{
  "n_layer": 11,
  "d_model": 512,
  "n_experts": 16,
  "experts_per_token": 1,
  "d_expert": 464,
  "d_shared_expert": 0,
  "activation": "quick_gelu",
  "moe_layers": [0, 1, 2, 3, 4, 5, 6, 7, 8, 9, 10],
  "router_score": "sigmoid",
  "normalize_top_k": false,
  "routed_scale": 2.0,
  "balance_loss": 0.00201,
  "balance_bias": false,
  "router_bias": true,
  "scale_expert_input": true,
  "init_std_router": 0.00938,
  "lr_router": 0.000823,
  "n_head": 4,
  "n_kv_head": 4,
  "head_dim": 128,
  "vocab_size": 46201,
  "norm": "rmsnorm",
  "norm_place": "pre",
  "norm_eps": 1e-06,
  "positions": "rope",
  "rope_base": 500000.0,
  "rope_fraction": 1.0,
  "qk_norm": false,
  "attn_scale": 0.0884,
  "tie_embeddings": false,
  "parallel_block": false,
  "init": "trunc",
  "init_std_qkv": 0.0266,
  "init_std_o": 0.0266,
  "init_std_up": 0.0266,
  "init_std_down": 0.0,
  "optimizer": "soap_variant",
  "lr": 0.00219,
  "beta1": 0.95,
  "beta2": 0.99,
  "weight_decay": 0.16,
  "lr_head": 0.00918,
  "grad_clip": 1.0,
  "warmup_steps": 200,
  "schedule": "wsd",
  "decay_fraction": 0.665,
  "decay_shape": "linear",
  "final_lr_fraction": 0.0,
  "batch_tokens": 131072,
  "seq_len": 1024,
  "doc_mask": false,
  "train_tokens": 538100000,
  "steps": 4106,
  "dataset": "wikipedia_en"
}
Below are experts of layer 5 (counted from 0) of a mixture-of-experts language model. Rows are named router (the router's row for the expert), down (a neuron's output weights, with its number) and show model dimensions 448-511. Each number is 128 + 32 x the weight over its row's rms, rounded and kept within 0 to 255. Numbers have three digits each.
Before each expert's rows: a language model's description of what the expert responds to. This comes from a sample of Wikipedia text that the model never trained on.

# expert 7
It responds to: Paragraph breaks before headings, phrases like ") was a" in biography openings, and pieces of names after K, such as Khosrow, Kishore.
router:075146126082170107136146165160124158089140105106113143190104126172108179184126152111164081145106138152093135175112156073115106202103105137070174129173154096127170113126099069181145192082131142
down0:096135161155168083154142122126052207129113118059145175153122085109151152180158082060134159076145137160138199101164126124106159172097109189119087153125100157124169128134098130104153082130079054
down1:119117094115143116138144151122121130147147093143148096120066136116115113049151169183110126164122186147175119061125073081099086116097096162113133164190165111176166142180090145109139127055120129
down2:144146154101176139135140165099183131127123140162098145151092101141131156122139120126151157156181157135116099146075157074209103119150144192109128121084041138164139156164127103127108092119135179
down3:142111120054130105136104129163196094142117168123080069126080157087143106068136134137113109133109142110155080142072100109160117187124110078082113118144136148118103188098145128196090145094113108
down4:173120090122088115099135160133155102129118141112148138129112144152078117179122111119134145217137136172110100093152128126123102171114029121154113091189126130147093144116130143120145182151123074
down5:107119077099177101097132160091111079114130142139165102119139127132157116137140089161124168165134131102106164095161117114057136136113098058147119096144177092138086108159107119129156095140108152

# expert 3
It responds to: Line breaks after section headings and infobox labels such as ==History== or Government, plus opening quotation marks and parentheses like ", ("S.
router:119155234172148183142120135145150168113148082125089124154125125160192106160134157208162086132145126170097083165144143126082148122124116121164110148135100158074130149116155137118165090128140164
down0:161121143109120111157120087106171091118064116172114158139152144139090129186176120136178196124180147120156068108155093117134167086090110071079125150159136187128059157147194136179165109098197136
down1:083151069149150217089152131137157090130127184100159123093111108108112099141157190113143139140103086154148106162179136170149135143124146081099115137108133096165105114200131117142165184114084107
down2:102122121127106145133137059137121106113105123191146157096102111081119127140175172144117141105183128107124088104123098133105106131125108067124175096110139096147107103131103119105104112104153084
down3:166056123113122073134099126142162151089165106147143102161172111180177151149152094127103163170158133168062086148133134154136115131161080134104153127178098185107191130087144131122151153131174112
down4:159101109125109124109111148186165140207117110170123127099122172157176159098108100039112092090147146121102136131107149139123098169088112149151102165125098153118147132082167060078111104155098121
down5:138132140141074099129131175041114121148166132148142119094134117086122147095142083189129121137149124141118170140140114100166136047163139112161087169158134131136137112168160101171131099117151153

# expert 15
It responds to: Words in music and film articles about releases, performers, awards and chart places, such as musical, debut, Best, number, instrumental.
router:098122166158172122156136128114153111040113121055095132148154116090097161113131093163125103122114104195092096095118150167161107156138145148147147105151118129113148131101094107089122116123178183
down0:176147164090115114106175119105071129102116109119182047124106153125112127160082042119140113170163165122070151167196088148172087128168101084183141091148137142138140121144122123146092148131090216
down1:145084169165146052136127122069144130140126105149152100165093134101172088081126113115116230153090161132127120167110114158150141121091126095123181118154074178092122129080129122169107120141156092
down2:106130133140161156144150125155155117095111123115132164111151154106162087126098118180166102094123166126135082153132144152095156112152113127161077166210108114123086103098180199134126133121141126
down3:132061044123111108117164097123095136143128140141093167097131114168108117102109188111123154094182072136122215112132085095108121073124145103075104162075087077170157126126131120168112096123092072
down4:160159124165167157153144133146124118086163136118197128075154151099148099127120119142203183177135169063140136127082143100137125127133137206091121139159108152094140166034171121157209176171128085
down5:059137087082181193120097145131162150102114118104102173127119129138130125119180106125123105196189100185124129152167143149134119144190146084109113088099120111060116116061133070170135139105124089

# expert 5
It responds to: Periods and closing parentheses ending a sentence or list item, often attached to the last word, such as school., organizations., 1791).
router:094196143129091099131138163122121124040154088104126125182123119089118133119112135189130168184067114180128087148136124057140137119111110168122137148179167090177142144104061123109168133073111178
down0:147133122154188161166103082077129052077082123099128092125099062124113099109120129133109144159158127144114108088078062172065185090133086134189124180150120103147118109079137160078141111105112161
down1:159125155133152163134068136149150104100151153162144096157156139117192099066111104144126130170116115159076197079129087117100163110089147131160127108170121103151142073179127126169196102100169139
down2:145146091158169116134133225130115077106124157055153118127137135158112201178110128083135090044119127157122131160126130180122104161112158116139157088105151070091174173142143114141227102144107136
down3:141151147128094129078065110168098088099175117098152067160150179128149149095174183115102090143176094075119121128144150117090120110144159126136167089180106128120147102081116177064209190121107153
down4:119125110135169115125126105127097111105137182161073081148133164122094139112034212105154146099062127144074178165137148145239131150136123112137147097174134111157114121133168114121080096153158132
down5:113143141097127117078059192137146136165124084144127172109106147136135144107153096119157094200123114122112178086157149119123150150072091068137182160148187167127153117089167167163100070106153158

# expert 6
It responds to: Word pieces inside proper names and ordinary words after an initial letter (S-ant-iago, T-rip-ura), plus line breaks, periods and Win/Loss table cells.
router:134141171150132163118120120171135151150187133122111121141114122105115149140053131148079076173109116138079106156126155101130162154127112122108076128143090136170118157136098152169140108170138133
down0:143159152096151076149109149144136145079156163180116064140137072120104162158102107149151109102125127118106170148172118120121168143087146107142183115161123077166161166091107163142121152112082160
down1:088142144087098183146130167141135181103107128143174102170178097124157131122112151119147153200108097157104115178166104090123084138176128126149122160151177167133139127106079162120128162072128204
down2:149069107157115145154120103136082131132068132088113084164113165119133111143125139097108129110189088117085132067151146110118138076119112120135128116170123102117138076186106109189155083102141083
down3:107138116137130123108098159134183150059085083144157105116135133176111167162103157112157128197122154118074117221106097148060153066171122102131096164115091137164165160135079131096090131127160125
down4:087122080091090141124104128099153098104120094074156092128213053136078093151146100068148115113164085163169133093134100162143127172152142118165119096098040109100117132117129106153106125130177118
down5:164113087125136104116136116177118130148110141125105088168142108173124092152121120176166170119105129170105141152154147147066141153124160116075074115136134136167101127099158175115133125171173147

# expert 2
It responds to: Tokens right after a named subject, mostly verbs like was, had, admitted, elected, plus commas, ", which", and name endings.
router:121120114144154126139120129106100113124100165108151142164201157074165075125169152133142139084066112153081139075146136109115193112155122113090130108150186142089130168083114135122174149135155183
down0:131123132150165201148089138102189126159127154092136125171142075081077102146118152123111197185174115155120107134099108062096165154136104098031137069167168078142131127210134123158120152135154148
down1:129190111123149117161117128133078108131105092212104161124191138108115125107044056149154151139144123162136189151131102147143159105125125139097105088147096159100085146147117175122138177158109148
down2:135145205071204198131110129144075095131108106168122100190129115146175179165143131132095154153096099143124126115163168151148134130148143173102173108128091120127146122156155145093098080171166124
down3:147109199166140170119165131173166130149089131115116061117142107054130135146186119078176158076125100088177149135092113113100156082115103101128143133110142142122100078166174118091157178138106128
down4:183155171098099114060139103126139095129173119081103085066098113120146186097127179189121133133132142123152109173165119109086057176090111139111090137088113147098091090181127112118178094116171129
down5:134122149117172118088093126112108134117145158092115137099130127154140080106131136124147112111120137179083151089161088124077133107093132121122141151119138060094088174103099115092167140104155142

# expert 10
It responds to: The word that as complementizer or pronoun (stated that, requirement that, similar to that), plus this, same, it, and LaTeX math tokens.
router:100207145129159124114153168161132164075152107085191156134128127103073163108101145141150128155157134094132111183125166138108093131088112075064114123130117120083121117115130186178130166155164153
down0:064185077141116102135163142156150187128149136126099137140137122095095075079099133169114106100147122151141122167148158129089146085150160087136101110134157084092136122182138120114144129132132111
down1:116161083127115153147142071120121065080104128163103069141054093161102173137180129175098104171142117131080118160134159146079095125094166110162157116126180124151126122092144099111088152168120100
down2:131051154133105113094106137122157109157092148125133127172138144083148156172055126127129137148039096116106123120110086161118111129153083082167133164166124146132092113156172116135108136107143146
down3:136134114194058092080085157140167109134067153152094083177146101127186132123142108099176186196163114092133088116138177167120138128117153118155160170114184149068095202115144128124168147110081169
down4:080116132136142121149103061154160104136131146143162173144130132097108060143194142113185205132128107100111092153119080116144150182122106111154115121098073165137157135128064168167078172113122131
down5:156099141103077126166103163149156113098118075120166082076107168029172125104142110179170137160101157096146140092172092131098096207133116138129112138159129137161046123141147147106060095222096146

# expert 13
It responds to: Possessive 's and plural apostrophes after nouns, such as people's, sports', and also == heading marks and some function words.
router:172168164139123188150119176117096133133139142089070107186105106069151063142144140188092119125144107155081173138166127082076165145174165127150177178103100145099163181153118076054135157131124172
down0:115130101099069130092124096088076100196134145167134084093191082160163120098150125125198129125065159112187159098097067161109063151161123036119149140142075187138146107133170116110097137109092120
down1:155124167125179148088143143141112157108115140199146173091146129097142132170071135127098131083173160183080136129132111087095091155133197134137143141087119134120070144162157198062087171097121120
down2:149125099124147099110108121131085163117127107128104096097112160082202147115120064076119078113086118083138101113139051093129104147073114153119159159196168114121094140178099142117083086120118111
down3:094136109194154139140105174104151201149166140096108107114131118145160177120158088140158155121107091172129108134166134094166153143125120134124149117201191085163129126161124131138076121143108150
down4:112158137131148145092103150174127094145095130113077119214061192178103144140193096149115139125110138174120130153117100174107127130121138127150099103127103108133099140177154170105102128146106105
down5:125097115133081126161074133145119112109182161156136182133141118171132060146109082138074136106175154068163083132111188077115109155158117083125084131080128179178125120122173136066142160122139173

# expert 14
It responds to: Suffixes and inner word pieces finishing words, such as -ment, -ition, -ible, -est, -ame in fame, -com in web addresses, and -ost in team names.
router:151170143095102175099137155091134143149172133101083156180139154141117132102124148094116141120158068091146083125119142147186131121120147144137146140153089142162104112139146173148099109146183170
down0:147103141129093029116098079155128119083145111180125054148137086099136135084113139119067168165118126112165114179156153138124181119118122097074157089125163116177144115103150130162115127164139083
down1:106103131143084134127150159123088137165101164148099106111119131101111160155115111061094125042116136162118119077131104149166131100119162088135111122110111053133042120143188092161093116086131108
down2:154112147156128063091163127147106143143099133205187147184098111167147132138177152147081113143137131098154146094163124099147119147099141129051099150166080108132145092083104132164080175129081137
down3:093116106053080113118135121074151110101096130130064110187091138135107126088107177144043105131148121107102103195103162113190150155129096181115110092091106162097124107122126143105189107167111149
down4:106175091110159103208132138151162200128169036136062157076140173119125119076127114133089116154116101113102111093095157138110172167110148103121108189140167093171064130132178130115130055161096134
down5:086128086121097155165143080083145111126056141094104092118147146159142145091123145179123052107107124120094143151082136216170105155152122169153088139089104125130149120071128093147100054132107132

# expert 11
It responds to: Pipes and numbers in sports statistics tables, plus middle pieces of names after R or B, such as Rivas, Ribblesdale, Rf2.
router:052152120125137165094154168124109109132102121068073132182120090120112169131082145116135159055094133166136013115131134095098121126108088182162108119122114116065055124109148067116188168135149099
down0:145173108146125154153112151136092138154148168074091174146126132162122137219101152104138096164104080120132105063103110123145157124118130118137056118075109118125160182166061148123065122127091080
down1:104082101095121073123140096159133149182157169120190067162133146143073120129144086134135170142130161061128123165195132117130125151159075194088016102111170113127171212113137135089153052146128153
down2:127161104072153176132150136145149134074106128091134195091110078072144096113133102130131110117107128100118156163090134171163163129137191093130157175011158131122127167152133087189147173143116122
down3:128144049121078126130086062135076116077112124139128084099139131081157083118138128108146138125131152127150104158145137058174150129118202120129167125082087128157069150148109139117170202068117080
down4:116138197133121118112146159072110158138149071123144103091103136042124157189149140120086098097139101083220152128133103103064112141144104124118157065123105117108154151138125118141143143218132084
down5:106164067099201135189072113120103205097100148137150070109141140123086186075120091114146125122125103127111138144116127103156137121141172089142157212124111120128106066071177084115092068083100165

# expert 9
It responds to: Single digits and digit groups inside dates, coordinates, percentages, scores and codes, such as 36°13′, 92.1%, April 30.
router:179147178098227112145108164119136133094114111180144108120107098134167124168185160125139120135109117134136093122091177124128212114146126163098145182132112125108140148137121118093139162137148150
down0:136129129126119069084183107109147165140124114105094077151111169127155124184078062142089101114166094134153118145123147131124136112121092143123106177210142121145100161100095106102189130122129083
down1:117092054078118122123148129149140118151073121141127134132094115101090171166126122157076103104105101161127122094152096065140132117099103172150147170090136151115134085114160117114128153077235113
down2:153160141175159141145075169176175093142064136169115165126104117087157101136077055102181112138129154109121166127122193147107119161179059119148128081113146124148144213118111140138151101187154106
down3:128135140074038165128117178130143077112109162079132129139113149158145134067134122112151143063092190089152138117131171119106094136120110148159141072123160102109101161112154131149101125137168161
down4:189090093187185147143132180081145145105105117142161109121133101128115157138142086136055157147156125097124160131143167099082132159134125186119169118131124106170132127108130131133121214120165133
down5:158128126114132171171081147118141102167059098167144135157119163107084161123113156150157133222137054128136161168111137156104126095155160104136190124134089162130099083178101192099131103095168101

# expert 4
It responds to: Sports report and results-table tokens such as times, tackles, scored, rebound, touchdown, season, plus score dashes and table separators.
router:124056101120198133106118104133113117113135144127102127144181107198191186141164132135141120067127140168133071053152110085126120154173063126096104175150107124081127124079131121151113114184165134
down0:121086097101153143152137080084114111167135109112147080111134155138151130118119129188098145108132142100130068165135125020088106154138139131167121107170163105195092125092118101148165129132130151
down1:163200093124099231177144191164118119062182135115155160108090110095111182132140145130124125081150106122143107120135211153111089145141087159125153175189154191137111109156118128127144113117133142
down2:127152121137175125140194160112142143134142129150101140092125138125145134098064068080156093133125097096142114158119150140157111100131195154166176128063190144116146129189165097158130114152117079
down3:143080111147087145116138139078110126127145144146138170157108136112196179077150141169151138176158192200159127153120168068081181127178114167104101139126125082128134065141180105144174127122144138
down4:166110133138065169184089158131128111125114158131088121105155124081170120203108116085064195108131109082122106110088138130124146136089181069101179116139118102148146111089103134150171118173155072
down5:099156102084138184145154093101090153091185213078127117122155150063146167138080103169111167122088176108074192168182155142128124189187086075146110106120146118170103136082139100120148107155146147